Experts of a small language model: 6 picks a token, 396M tokens.
Below are experts of layer 3 (counted from 0) of a mixture-of-experts language model. Rows are named router (the router's row for the expert), up (a neuron's input weights, with its number) and show model dimensions 64-127. Each number is 500 + 50 x the weight over its row's rms, rounded and kept within 0 to 999. Numbers have three digits each.
Before each expert's rows: a language model's description of what the expert responds to. This comes from a sample of Wikipedia text that the model never trained on.

# expert 11
Plural/suffix word endings. Final word pieces ending a word, often plural or suffix endings like -ways, -ions, -ures, -ants, in names and common nouns.
router:493463498435455525448504386556471516500555408452486554509517554500439629493525558480548624521482454536514590523511445559469461429451590481503503472544533473526540582414476474559467479560463547
up0:497561503505487453463449529505473513531450457560442511499570506549542467470475602485548448472533506461451502440574407534515520532601460577515490496471500492426547511422473489454492474444565496
up1:583562546459542521488478501484483479445540557528498448465455509481499514553399550483551474503448509528489523445484490454565545460512408496579469537428626526402426492455396530457492568515453456
up2:463566458502562447549476573493532516544467520511603441534460532460627496449497466453407466504419543469547455577580467422555495545545502506503523461425445495495530444430512555484497519534549471
up3:562447497517517406527433505419524566480504516484517523491450486501529474505492522479522490597502526481558507550573451554533434524535517504656480545498524481418486403449430461469524461502500471
up4:515485514530456460484504618545515453564579493475556465537561455500511597541476362524455499431484521440446516526444493595562525534518497598474497493469568513501449489420456520542439503470429514
up5:453499503497497496528436518510524504403489556605524384511446518593561412494526540501496439514479508484486450474516374536548515510514527593484476581461477492536490479532477576439436505426455451
up6:526477409470547435538456492515564501341545478496510526548561429414517512502443470439540499467525478480386481565557546506564482537466484413555439465535574523511444531508421472579592575508521465
up7:509572505610572522353580541489384483493519499496503527422458542562508504554497490533535484411586501500527471455492517539513488515520593491445524517520607471448561481610533533408444480464462466
up8:459591533515487493528462501558554615424480442539522463521463464557422535544450594453480477542537524485544421502506566498521516503566545539453473572438394588443487515495408499486533457496551478
up9:683476431543474542450425483479579531455575571578482424485565437419509445487549432491545442508427554467467533458455432431549438518521554521439445458449491542499355512592538464527502482501531477
up10:614522440476512526480475563466565456547487588502549440451459505606495471445507477507495440563522531510531492553494461393529565486494594533545436459459426455505463396578536472494570512480498477
up11:462501501550535490545492482438479514547503448522414433447447524612458398467550603515480508418527456416425458549582382505506499535565578485490470521549572462502519530556546531420467437485444479
up12:468592493475552509569481496461486438513527344519424489477509499512576555506490499580540538538498546397433568477515458418455475523562505461553476513507474524443512510424484483511509473528470571
up13:587490490446559451519484552518491406507479534567517471422583535508566441533478548528489454485534483487533530452446518443524561484457492456478482437503494550467416502520534404482549539430436464
up14:462536495551563500517356559519490372468543572471569516477461439475520569541473498470455490493524519467516446570417546530586512549461480444510474508546456482485461461474439586508422495440491496
up15:551524452501495528475547495471543413400548470524543494498587466558529410622503444527510529571490558464475445448496500575494583521560479472506524549486496590429536464459529517459425474546511453
up16:509458464636582520548417538529504388543500472493467421495500540469450584464501557466447486357524477452405512497590548555504444438501424506456498500564525479617499493505509558452518372518521517
up17:601459496488456467453424552539499446518535535437605483579453454436477430450526419413573505448552470476534512497478529456495535455472496493513511441440489516496599433535547429485513527500447526
up18:450476452521456493460531529390471516496527493497471494486478404585425533471502531508488446521436467490513412518501361469518425449469607482486542569487497500512505444592470570396466466440463508
up19:427532448536507487577416466474572565514553509585393388410553529535500461462528555514503505477404431474433495583629405533552514560499493416578494554542512469536524485513488575491503467472508501
up20:496516504481524391476521560492450349477507506529487477570521572617500390542514451485384532539559455483438481411483609502458506495467550471499466486510522396606411448489509586567437496530463532
up21:503561478588512521506493519484489537454372458502519486456480494461560414509499509445438460518523548509461501441513497360495527525551437515459472509561530539465485515439525455495637479483490518
up22:508519473505486443501491523489451432472396512480496568520542495475520457516417475570486452560567523524539432482529520434506429542538504435542532500560559452512493359489541528502522486507500559
up23:478494532418570551440482531458478535513608375509422512469486565434477495497439509511599475537517494508512557484518448417557549489529480623517495581497555492554485500466392494444497441477518435
up24:484427463545505500471459549563501523573619516485518536458520511524401561512541527467554489531461544501507559596575513528520444488492492516581454551410481534487575501536492540422547403503442415
up25:595501431423493429657472460452612499480381502543555478380532535456527587450503528532505493541396448528514510601538482560436518486516523511554466502557545571486422453536504476437552546562527508
up26:517526477544562462570456575518576563478498492563502450547491474451505582504521513444468474460403544472551434569463533535545491564533516543561394545510540523538395443458513508423614527460456447
up27:459566410591487472550550551432536440505485481519442458542439535461429519461487483471412516483567472440495473500519514518542610498508494443445395508476520495566535411416610488483459492458466567
up28:558552502520536522552521476467518435556631380609500461531528446467492494562518508423431463475497544448462430558648423597499548541519518456547487514504558462485511440463475524497422518484552645
up29:530513536491569528419486490587484459449518539477540443384493561453484568456503388490470475504478586397482475500438479565584523536500552527544508490445581493454523454526491574466423533525452406
up30:448598498546577429456488544501611407430459565520401493470535522512557589545494484414433489555477535481548466512516509510485461571579484476458499483504489564487497470399556574542536481427467535
up31:532483470579454484571545543526398440493449460531440510571496484599466489580391390604393465604485525477413442437506427447549518541531551427509509537447528547425562466523512454528474492539573452

# expert 9
Definite article "the". Articles and sentence-opening determiners like The, the, This, A, In, especially starting a new sentence or paragraph.
router:558506549548523522446491446412497516552542470441569475452567494425432407483581511461491455522524566468539488496496461554511399475532463551522532452432515572437520486629518529523552466479465512
up15:507568452498555580645452521449537426494536466499518460489489542502569444519525492498463481538528517465575484460443544432606583485522546537461410576461451450458518570526541536438490624488441476
up16:502521509511448433521483576524521567474513428555493478568573532580519493514515502523444478501468499500507495594536549468505536531526544576513490449428414492561538558516536497442500584543464481
up17:461475503438476481456531615489453439483508443496548538523464542467540523416482445502534534503467546574444468448450470404467461488529599536501500395559489464522558411529388516571486457463543444
up18:502494435491404562504516531477455474531435495495582490512549557426547579451396463481521540548554497512405517458480493552462505533555522553534516462488520466545563389544446367527544428492569569
up19:483532503599472402594492551446498479551497516474412503540436401455455559423527532579507478473505531453460468454588511433412548509489606465563555460513402453528548455503492422586462510503461604
up20:557513569477433530393476514554444521457438421520538469464504513470497544469524449519534538476530461503484516496498424455457534562495568528479426540526452477461467524464516509499441566502497493
up21:478527426503449533535496478578528503431477486605495518450607458491587457460445478517565525538574476474488436533490490479469482577560614473576480537462541499466512454492456453509415557552592398
up22:549533511518521423544517504518479578490379553565506496525505487450457505516430489466519497490518481455482547459534504439325506530484474440618514487503459512497533553514558471523575568507528536
up23:391579492529511454496449456451539617533408525520552463487369454381510466599518525539510478516461492509526514461456505560595521437538498504442558581595453458457548469500480496505469509552517497
up24:513500549447497460480366545502463400530592411551458497492494509489524576424490463483428512558525516498491422525417555385545463536527505520553481544553456479475546518463490505589443553513404431
up25:464538558502516534448325418429528351494517492559379523460467466482551517446560532474453457500472533469517454464581538380500596446558503540566465568595454429516472459490472570504470450418478481
up26:495549495435513477500507472522562498456476449549483503470471486483474470476500516413485495469412480433542521510572418552554511583489496529428457577501428519484475483485572503540543508580464476
up27:502520457446649518412526473502492528494555414535489517543486515532534446557486512474458513406462400466492483540500432558609475473502405524460432617477548405468501404493509543471471413503499570
up28:621595470527416463528501479487621465486487500565491528502590532533489509536586445455549573429473496528445506540503425472552606548483460503476440471467525474440496558520537377485586443513492437
up29:635542455515424425525530582538532491498447464487536417494544482509441598561439515533570480533457544531376509583509482530454479555473414506609478453475542525489465605461531493499478506495486567
up30:530475525377469401558490556492399505526511464590537546458517477503582497540338516485469564539506487497400486600482455553483516624478470455537486446522498487609431457419510357503564520498509617
up31:566551513436523474559533467485435427474524585474512460531529548553567517509450484525504557533477507519520574379416418514486459493463553499529593490403567553513526513453491491520460604561498497
up32:475539472559452445491371521536537489414441599517414500465511453507475500571503563554495487433448460540488483540416513473552577432498453466450413507530560456501566492472481491600493528519599487
up33:476661560436574450455512458478423534464467523558465523547545490530597459581416499480508546543498472457486489418493414568419522440489495418581517470541516489541443521432455519518425501576547462
up34:517477495450496471495512576690575604437548429461509490522448571439438527423613499465476473560435476490479550523464503560549549597529508468443527440553479495472495550507417436551515472515411481
up35:536547460531504549566541518558479617570357453486559496452490523515530505570500534482439456502470394481560485556555520479467531465480442507469470541593463385489521454448466517448510602500365595
up36:452575462499585505599522452547573545472508460527439419486520535535582586553448550550496569497449431520526445494514545385606546518438483475489435556531526434578435462417438520583556505502568456
up37:454524463427495521424532507563492471537479525569488481485504577477535428498473512546551514427445555547505531481382598607448562487496533452437496433583589487489515462469621530439519482522514464
up38:457551450552550424478518544442519520528464441589419456446495503466549469505488592485474457510484468507481494593534506407456537535555446521541409574559568421564372547473549455443457536464485530
up39:500451475501445500459452496496472549453497468431386540516548531530528490457563490480693498524478468574472507459537481470542551505453596515463486490470596466476559472493441577466469511431450500
up40:495455545461567357537517496502458580525547471467495456641542590526578587432562515546524517511455471514418549417472488475524486539415460470496585522553494492493428469450412572513473518499402539
up41:474485520558472545459604508506529601541393492511522482503382556420552513502446477514457642420482487507504624474436492553441536490470511546413512509369532514530551514463568421472507617485542528
up42:408505525588506474479449470411517408488561514545405579533457433467529568534603555436473474541489437511498403410530546392434443437513575489571537509551417488472496442520457513515532434508356518
up43:394480486475462387495475446461509501481550487546352583442559518517563588490466576469457532572470487468531481485574454564512577433511524469530509559479547521578462572459516503550538506475497467
up44:474572547533584540507509466520459546494586489529462503476550378545544475506393561557499601485459532538501525518489428498472568439451478478495486536494515439568435506449586482498498430632503435
up45:507456506406437457402480616488511546489559508477521517545434492555475511490566524516523458493378493531514549547513537469550505513535557556560553403546403438492489507504428469510442458566428564
up46:583534515544362464495424475429550379489522493519469495494423438430531459477470513491465471537498538489481429519630491472486577511515507475460439545448515478453520558490506442470456600473602555

# expert 40
Suffixes and "of". Verb and noun suffixes such as -ing, -ated, -ized, -ation ending a word (aiming, totaling), plus "of" after nouns like part, statue.
router:484397511463462519550400448450534648433432514551412536550525446548398516487526538494543447481566449441493506426544484418467458419481554482568476544512531467544495574557405499429495453503479495
up0:424469475494477462517554561424622471551466517628541437531441497468500481486559578454519534461456506575467446470533540516510512475591473481532485557450445466475486512438521511539450500462559479
up1:590525462539560523400398542545514521543472500477557541430535489466492480430545501454508566429500532442447587512572501423493527514526478541538344453610532557417497525462590488511488609451518476
up2:404535544602458548553537519527496470540481429483480559511493512423517358506507449530472525562491478498512475558500601486459556554478366534521411533413442506450462487506583439529503504505548601
up3:593544524494462443527443580484545439519444456598455453468462484515540465525438485488516468494515563455489566479534400491476583448622486540473408467467502507493488425462551458445556519421491520
up4:537527452597406491556557505406528595490607412472585456478534529536497398615542468548467530536511532453521435479499545504511502518534528437501468591536379563551487474556502460508485454498626529
up5:552474500483537596445580488433539510414463417534511482534446529510577498395465489414493475465470423485454414533534469453471500551485493580506488470395494504490580491507522513472527435551505464
up6:471522488541601559406493494503537433432561535499467505414464509555540527591409486614519444511485516479530550485578593424561505514574541478559490566445504477510469491493432602519431588545452447
up7:411487458585500569519468485482480533540500459472445543561570501507481495533416499491507472538447469519514475572493444509542548475464550453471527488483498535589552376458591431557519524377453491
up8:488555510547536461532587506528441457570462531500513502407495499384504458616402453591492488603561519432518495485496528535484504514565476476561492376549531510506556520584527432494444420623519502
up9:456560402536565529446580504564493471581522404433528524467576488471441531540393423526429539590523510517554464523466506469508509422507405489492504548634458565500471492508552492548561468492566629
up10:546480509453490574535507539414483464511477467465557550496509477422550560546385438505496498454473570450517546557509530481567453545522473474517566487436565506526452517465508431520419558438519470
up11:600458468474480640489447518451473533547538490525474489480509442507538414428462482459513547495396630537517558587450547533528553607468514493551471536479397516592411536551555503482534409559529494
up12:429457515479554485485493533506472433617532451557501550473533498498516594477472372476479495582471542546476516526502491462507528467475455521556481529442471512470418480502478490561632510448577500
up13:418539490526481459508539535518574497416417472452497532545488515466625574575498521514462491514537454527529497549486576554525531445556420480511437527496458508628503444444432449523550487507465582
up14:565504497566433609570516501624478509509511515491475457450547623572531518470473489441512512434517543432374495543519428514525489623500466520545457509470450507439492526468533482541547487488531445
up15:445482505480546554459451565502440423542573456516551511441540451514483512453594512492481499540484554549461511545438467510497566537504531528499522476437467558573436486472500520662673578485612567
up16:523519546515517471459403489472584545379606491553508546561470514523525508556517500439414503555545483458505517516452484479453527538498550560524393478507478566448481513428439463472630478464485460
up17:550481510564480472437483471573439463539470530460538531476514436425470541406492482507551467511547534459508504424465535550522511525435482535557521521472577610500550476501614525580640517512575561
up18:387528486484588515453598488478373603434530517491494570498480517478580541604448527528454528430492513491525547460475484467510525501503496511481492486428598449470595485461520513408490513484556441
up19:478533459607495627499549507534513512448492559439487521539460515386548462589509544482436424508500456553583570493460514486545505540547524499514539441551523541546489506499419488492584561441489533
up20:497545454552496592532590493452583537440477523485446491527442467551544471387450527497457538493470475466493501536495439453590458549518562466514494608431436471560578483497448447470464359472509613
up21:484499488547491576497477522514632455467534564528554440573491528475497473490495472425497448551455453520420549504419428406595495561437503517570526581449478551507432518538515499504541505438517562
up22:517475498556508483515465456548505554487596501480550526546581460516484548572507482545528533542531523547570481542486553464521517397501589499536588575463435558565512439486470451482453433473511534
up23:530486506514464455464566472535505566550481392417516469378476601502503501563560497485536464510465479468498477489517495436566496510396489513484544483523398471479515547492480480501511398458568422
up24:597528491531524595520505533545469392425513571493547483543507447455429495546522401420507497550531432519458466477449518481538519532507505467511478526493498471507452495593491405531521527621406518
up25:554493462432495494484495497516643567432538455541519497472394514516602439507521524538491459469331518511536485532550501508521471543500536489563469572469435523619460523445485476470490449428492515
up26:433532496566497606508548483426571489486479484402409509407503505604477460464448452562455501491530487541518443499499525508539473546530504518500501520445529479441573512526530579518512463506462550
up27:530520482535426396516508526594428525550464487535488530496551588517375433551464565485478509533536527551564584439492469524565529480541458473502518409505515511523596543392533521506514543432494575
up28:532507470467536508559445451540524427611539535538502550418478569476453460433423459520472507570520522540519535519513585516523513482546489459515513466538487521505474526420491500566530543520434511
up29:473540477525527529508532487586608506442486492531524512492507530468610554511511541447466576457452527528531497526522463449492550545503461510542457450469549505572474509419461474579561580500536545
up30:528508483483521555372605512465419485492538451462608471527538529525472421480537501545514492456474471539439554447508525354501549523516503533491500535451557516503535449506447521583517563575531503
up31:449453491447590496523499557500522517518522467504401451468515530488538488408514547524521428543514569504480494538514441443484539542460563450485467465517568491490415440448470426481489553469420535